Weights of a small mixture-of-experts language model, trained from scratch on English Wikipedia: width 256, 5240 steps.
Below are experts of layer 7 (counted from 0) of a mixture-of-experts language model. Rows are named router (the router's row for the expert), up (a neuron's input weights, with its number) and show model dimensions 0-255. Each number is 128 + 32 x the weight over its row's rms, rounded and kept within 0 to 255. Numbers have three digits each.
Before each expert's rows: a language model's description of what the expert responds to. This comes from a sample of Wikipedia text that the model never trained on.

# expert 30
The preposition of after a person's name naming their outlet or party (Janet Maslin of The New York Times), plus from, by, against.
router:124078149096122151128126077123085097130078213099115141099155133091156087135120146119176114118095169165134140122146091107158100096094119155103108127156039158152115049088070083130122197133091146100141149110126127086132133109139179057145159105144135095148129095109133114151160147092187146069108152183094094140115096146154160192114106068148154113200161042122111091164106145147131098092142072147180139164163142135101131122111183143084129094138114123151192136149168154121185139087172128154068133109137077150140164117137089149123121185143192088108138112108140165091132167153177176121095080117105096158075075108156146122181140113139097101136069159107112130123143127100185086080112130112147146099097112066163151173148153113143158180112139134164135113177092182147145114165142171
up0:188163149114128122137130080174140158131139103137111087136119128144137129128131127125005128072124124114149129160128050111187131117100130115128112112139170084103129118136130134119127103135120116101125123126128077126145147194155114055116028103114123104138137130120128142142156134097125130144131095132126129137142128132138143131127135061147125136124090125126131128134133131212127121129131129127126127138087120115128135035201088183105067122134226134135134126171104043171137116138120137122146127128113125125173127143129255106129129123110109219120121124074174043141096116146116126149000039129122127099147129127204202130099110128159128114128225112127144185130132124128139086148089114129125125128127122120145122129170144090124189148068130130119129130132112124122129125142117128
up1:137117115134123157192090136136151229124131103054092115108037124121125139094127128134128123135127129129129128132156148140201169122213124131126131154155142127078133017135088067116129130110057130134125131134148115148125107129137180118083128158147126137127118110119156133083136129124146123119097126070129124125119192125105127141128112045132125091145123178134102135154057127148126092137075122141143092119144124126148092128181121087131118124145111128127132103126212156203121132123129046148000154128121127165128112130127125075131152127070139155082125132124146127127137153115138130125220128041108135208130121180138103130131123130125135143142128121129103136135123111198225121129124120128135076134118133122136135135118128000125129123101127129153168127102133131116127036127131113
up2:137137128094127120148138128135161151120072085109118161000130041104141114136129138129135111130209188132175116128150120100135132111132110131136094249126163130107140142126114111165076136121127142131129127137126143128124087127121145200126147103188128096094244128125127131101128112107133197112085096118110108080116128110131127113100128132159086128131050068134138119128060134113127148114146151111122136157071123116126128143151148131123112136160142087127137140145128148111141150120128246082125125128130236127125128096130095037124129131113127195132131207111158029130154071107117120129127130210136130239135071128139141111127098128138149129140051128152136135138165141132136138136080157130148173125131128132179109104165118151128120172119121126133132126142127141151128105122127096
up3:138128077116139158133108125124170128115128186124120133094078156000128142130099136137112125130186130113135095130116134150127101126071162127030161093133128113127127158097082159142144176105179167038152134146142210082126126127136124128122143043162133112121128081125150118131112125120115124149133136097128129128087128125125126112127127120127114124108126127148107008206092128129137127116139126094066119123243128129123140126106147157105170112130130153124097002112133225176126128140138141117096100138103113122128148179131132116158130102126125122113132126125120142129130131127128157134127123122128125124206164037140144051140115134125127131132065128149201134130095141075102116127073130131085137134120132138175079127133123126092121112156161134123123116141138146084124064145225128
up4:086130128120124127164142149127100090085132084132194155209125113132128130130121125130193134167149155096129093171124129118029126121125113131132137129169137130064128124139093122127098235135124216123115143124126119121137140127131131128129128127177132148179047120129147131084118129121219094127134116121074131122206128193166112118120133125132128110107076102128130128144096129152125157175143153126153155121126217132124164105031196185059124101135101134137127126127126179128144078056114119107154134125152109137133018119155134088129128128123013149115122126128154122090128135109125112131123132128130132000167107084159151151140116139128170134129131127171085117126133127122090157128229139125132183121133166128131159128110128150087126130128119129134128125218109155125128139073110130
up5:049128172128126094132127040120142047155104110128136132130137130123159133039113128128139139124142170173147152158173198127128109128109123128138129128137117126131128153132190091131130160210129193097136135163156131132143127169149144139096138124128133129125115098119130122113185116123152084120065108076145127119168125121133202120100130121124129149109129133000064140128125071128150122125060123180128149140081098105127111136126113141112098149119080122123189132140160151126128128129127101129092142136041141123125089132165133174135128178112127171093128067138118120049093208141073123157139144151056167129120137109128135129128124127162065128168151135156000130111113129144106174117102129128193125133106122141130096127021129180129128131151092129105085126144126121129126132202128127
up6:132123130116130128139125128115086105137124126083123113133108124158066132119133128124141049167128125111124165149184127113124138107136112128125127163123188132124114131135218093098117126130111142218133170129148159098150133139070141149196106159122130112125121132123129168128117128116100112107081124152055144170130121128140149105099104162171132125131123141131053103152123112128128093135130125145097122124251167242130109152107114126162115147129187098085129138169182130157127084143128136126131126132152100216124126127145072150099166123224129212132048092138126129104131153125117131133149163179129118207142123130080131122129129124118094126100077163129162119152115000193147134088120145128134156130180066097132124125135126099131131196207130128141160128200123125130113215091095143
up7:116127130178099140131128126128126051175127126128176115018128107234138129084137130128156124112128131131019165118140087118125120068127126129125128124130173124166125147128126133129076149138145120103151130124154100043139131198116129108111131128137147123115236131161118156126123163123041127125130111166100112131154125132117127118127129128165126150147190180132133125129141121126128098129131129128149188129117119117142135136133255131127103119141213145132119157095172131128152028145124134126129132119040120128131125058123127152125113120131144075100041130169128112108089124128141117108122136253138124127121128125123125141124075133128128155126135168118163122121019103006130106116117128129121126127132128128130134126144130102128135135141086127153176128128177148172133126103191139

# expert 31
Words inside titles of works and proper names, especially the, My, You, Love, On, such as Billy the Kid, Carry On.
router:140109116083113146116132075096106111136103165091140159120130120105161122169075165097118065120170108149128137089148097096169084148126101116159164127170090132159079107112110096141084169129125171139164156109182114117119105075164168054135168111183148072114146096073157111148154174097210142070081144145094103178126081148166162147142104056140111102179153072146101110126090117181212118089109072176146135164137151149093186146077149149117106144130077099120172109161192135124142123107157102172109154125071088146093170115137066135090179180115179079102131156094151151074162148153169149159083099113072095178101082136139139092157170093129115109155102114105106107116156163082189090102110122133156178130119099124166120155146125091120157112132171128130130137161075170136108126166157128
up0:136123167059127133131129137131098145128131129161109192130124130127138098126165138112129146094126064090150132164132133126100132200125155170113128120113009143148122120118151128123129109128149121120107114128140104131129192103112126110171122146185129125135128100131142111109127125117116139025098131129128105121123120172156116167119157123115130152212124166129143133099167118126142115126122107141140156128083125137125131124138127138134213125128128131188121069138118053077000037110145106129117127125113122133132120139092136152119119122113119121124122129132127127121128125136123123204129100125125112141120122122168148159149125110170126123130073118137136113073131128128122177129196127088174136135104133126128130127171143018112110137121104131163196129132183192121178126180242072
up1:131128132133168123133140098130147098051064128136128131155092105000141127123118128127159186130139128117133129169131085000164111094122126149128127187174130143116081138123128121125099137143161129132179129131026127110164127158145118147119134131121128133126170151144107244126189157138121117132070137176119108125103128175132102152106171126148128019122145114114122122127177116107129126163077134162143075128158174092130129072158125138139130129126130099166128127109120132090125078133140127107134133129076135124128181128153126128111131124143114137171128094129131121126136105128130133144042138137111073130120092103147162102190135193141129142135093123148130103148113132130128130125117131128183128105101113127127128129131071061097114118010124128133142123159126112127147096116046217
up2:116127177146129148157095093123122149102133127089120197117135127127127132080148164129096147124161171146134124130163131128124100131134088129115134065126127130069133148115111110145112182106125132121125132130149133128128177197118159130139128123132142169103138092171138077126201129103125126204097141182129134128128000124134159150094104131095129159120090094127099131173240131130128126133064118121150163221130143159119127113128130075148075129128173129187128095115130124151077133198128066113116137126118129088121072119148131154085128111134216000142107129159138135128126121126099144128179058109090060119141128168137115125160130121098126143164096116028125104134133126165143124108185169112131180137129116127123132131150129149098128122144119179132129128106127169127019115124122157
up3:139113140114124135128110108114119126107126122127126136127169103124131130134116131145121121088127174131064123110125124086119103118132125117093114106141125125092125082112130124136128141128074137186125132128232137128127140112159182122123115156127107095108125165135128142128109113121144126125062202121144133143174125099238157129118194140111102130132100125182117140123134130128125128034000127127133153124121099133131128255149144132066099124132144129102200108086136147168127165089153202146081125145129107153073128140126167164161190128135153116108112128131087123127128127116082148146171149154096116137109134127127079042130113137136005131128118184131155112128124206109116067121128168144136072154131120127197172131106145135144187133124152153142131128127138052144068126034162183
up4:132115137146125149110137105130149044104122128108110255131130127140138133140128162127132131124141127200162129130141140136137090080113128132119180110115130120122129125103125127107111184142172131125122123178111120131132243150124038105122145097122049155145128176181170082138140164126111109111134125127050114137123148100114195128112181132163140114115103118083128091124097057131116128131128127133143196108219138186107095206153115131165116129124203078121131129126117133145101118114143131046109128204054050126126137093076124121128120128204069166040111106130123121146130096131136134159119060161120097137187157190165109127138126135115136134150127131111130130127134143132170156142131155075118136158073131137148126097136128140124148073130142164121129148156087140142059134118139160
up5:177063146123144191128130062117114109172132111108131104101122121171145126168128139128145069077135118057159210132123144128150121082128083110131187080130137128122113124129140000146131123136128130137128125150084081116134132137113128109153136079118114105118148125093179102104150162127138130183063087123117141123172127145123139134148146129129205129129129122078004058130170116054121131063127065122203132128082124141145067153076206128123119123129134119132130062106046125123130110082166113137137128242133101144119119124125132128127124092149084167125128113092172162100098113128188131126129149093165146159133136123117166141128090162130115115126125128138138088126129118124126128128181130039160190104102158129135143126144185174126156161118163173193124129100125138136107141121127107
up6:067073133048135127129106153132140090059100149137145131123127128112170116078126125126126087133093104132147149107142128107219118127132126127085131147134104134133124103100124108151122128129134072124180127128145136127128121141168134139173177131137132134126138123148127125118137127129092132051157122131124098135130129161136124138126139079110128117153140158097046051119054104149144088135139142154149124128201120132135117128149130140135155135129148111121126126144100154116135162144134165228121187231118129128128205111109107136145108119188162092129129129128126145100125181128133126093078127130111124255114157133127034147128187100119114128133089132048128102131128128093126158128118129130115113144135141110088128129159135141123042255127136125135123120107140122128119126043002143
up7:118118143105152133106132078115060144136121255132131118080123115103156134118080127126198124125135088166127105121125163136125108042171124131125128162126138129131128067120118169145128145211233144133099125127130121141180117081184101138137116130129154158167130092096155116082119134134124124105134105129074138132125149137121082136110126133187183147221137095119149112124161134161086073128162144081154142128128127094125048094165169142129129136143119127065127068124126215109160110043163136106130123115168136102195128123126181084060105125117161035134134124115133085130146201220150133089087123103168126135113127150136140128128154136133057108220146170096116131100106124102127190139118131132105093093143128133131130121137107106128110107115127123141128091095161138116139171135158129

# expert 4
Proper-name words in military and political text, especially country names and leading name pieces, such as People's (Army), Russia, China, Kat.
router:164086154115177124150068112127126097173094160084143150132157107066167108179070141156163087080163173170105165159130088130153108100091134095146163124189121111159083133088084150184103151153060156118172165148167085079144097096184198102125112076170153070078197104095135092099153149118140155131128170170116119138106095147166119164097074116157153120141148112123070108184120108121176074073133109151136142168148145122112069156111133170122103082155044129131167080158139140097167117113160173117083122143085086106152158101152112125099142134141148120085181098092123172125099133148141169151106099158065079173098083132163180086179145127075103099130117143110105072114187150097106101108131167098127106110100125092152144125146129094135125144121153148167159078182136109150118081120122169
up0:129126139131217080124133128113181134134043143116048124121119079134128104146065139133100128145102141175147191136123124159097123096129129083126222105153100126131128130134144124109105136148136134112129129136120056118090142133130144132140129103208168129113179137118124048117190128040097145113127088150076118119145118149101123102117155150108120119170132127121127103113123101145145127139152000193182164051169130156130173114144123124172137165120127130128190105076125123135143118129169122211126184111088108178160151122109156127108135185164121150130120125092145135081130165152129160154132116127123124171156135122104127103128118022112128073112126127153133107119129120102212152141117144077120153127063091141147125127127128137145131133130127150087105120138152128115095169128253122
up1:139101120134129134130154094131245127138114128122090145167128132115129064111131182125132061127169145178138088132122088099120127114127134129165129129136090127203132128145119132119069213128124127158126155174129140144139102138114153134099113171122130138126126129175135093164170156098133184159143171130126129129125053160125255099130143111194123150123067126088105128148125128165139128093123105132136131105182130109129128141194123130086092149183135144153100144126129089144125138125131123126135126099127129129105128126132138154138070131147136117042197125135160141106127125146127144135127167102105097113127119072113139000131134048132015089123090141119128143122096120106132105132142137050128111132129060149119199100184103212121126136144098146084156126159138108184093131125163102
up2:089128127045122153132089136136171112096114118128173162160157141107157125073070127111164119125110146116077163096123139160175164143187116163155073143113116122145127146086127128126137129105118094131117155174128092136153164145128192133128149138126158112038168087125126155129255141061155124128123162131130130140127158027197116201150159102123182074148181162129127128149141158112105085133126133107116118193208124112140115145144153122144138121126088184152113126134104116102108112134131241160106127127124139125166127118130135123114088122124114039133131133132126132089169111154127111158133130088047103153087147129107135108159123128091055128132116124123113010130128120127125134073106104118075060140151093125136121127136118184127161147180087127123118159166123123150120127143064189
up3:117127108115115140110141126130123124136137120094175154150128110119119151194058142125128125124138044126131136109126128136121126000113160135142127128112132126139117115105158112144127141146128128141115143100128100083128215164140161111154161115163113126129111101155134120132145158059134115129156143147111131087161043161164133111131087155171067000158110117091114129115166152119157112120141148131148156117102117108130141146100141161124168122163154147139139081089254171178132125145145130106087131126087166035101138080123126133129141109089133110093129126128119155135142157059113195161096136158108112155132109124127124076134109091131079108105107128091192161138131128077146128113127199105110198187130122119117167120119150159128142130220153156128163125111131109115054198117141179
up4:132126123055177114216141046127170136125123135082218138130120151142119072132169126104176039111082135127065148131107140131135117089126088143136123147125113132171112090110138102131130142117135111140149096120201119124123103115136108141128112150128145130094170119120133125137138129114122158139089123133145129212102106162125171137128103128162140148147154129230113202152126121131131137130123124126129129145124098121121128124088114136132113104255123118155168098129132131080123113111143178122127126055114088070122136130142134085129115150182126106095128123111144144124092128138124161121108131118127091134199157072128136068157158078147036152128123115107200132148129130173140133085151212130130134063134129143141121104249132133102166114192129184140127115124109121087096081075097168
up5:129036133089178140125121124081160127123103169116129142127127102089151124125110164156129111131148126133114193141193089071128135077119082071127132129128086158180096132078140125171106156255158147110166148154115086110198132115146173142168151092123128052131165070111157148129117124128176140109059123144064113113185112133128158123113128124123123127147138089125100118117117116214126112129117132165118144118124192197046130133118171103112113100240134118130197121137143115156128113131128131148109138145102110133135136100110135123085157141136131115100121118039117120075157161168137146171124102169123104196088100128188125110146132133109129089159110124131130029171132135129121116064111157094185146125118107098128141029112127131124136131130153129126127130123119182188124128128182159
up6:114086126111223133160041132000184086135078208120154126179088127128151127129123119140144139129127171143122074210131122128124102109120108112169145089134115143149124144106092128185150149137172150115190128163123141115122195133150130140098145140139122128126206126124099137087178124119132121135174132130067133125134128136129129133133098129150129129078166138158123042142148125154146114110126135177130155157179148122066096119068136129124160127129143127133127130111124149143132127151127139078109183148124154113113174084122095165131192130088148123111233084135115156120097135128129141208121105127131104133133044140153146102119153125126148020126107123119119163132114218127096074129128131129133124076121136097129123125150136112130090116108128130127064104093160138136129154160255129
up7:120132132127126129129125136101086124165113169040100151146138141163163130129132133126130055058149151158144133123133105127109137126101145071134132130159077115241115130141132106129068165132124138079124115117141065145156176130203149146123131130126117131118135136128206075135041146000190148128138094109128106185128119124173162141078130111134119130189092127158066128125087075148138096106132136186126136128166113166103125177130150203114084138130149134110181114093170058132048139128132139106133122117116132152108114104129125128144120164146183162118119152139128129132126130197118127145135120152110128144098050126117128061127151117111060210109088141146133045110141128135149135142068137106133143169123091154154139087169107120137119079147116132134109067090124217138111135173124167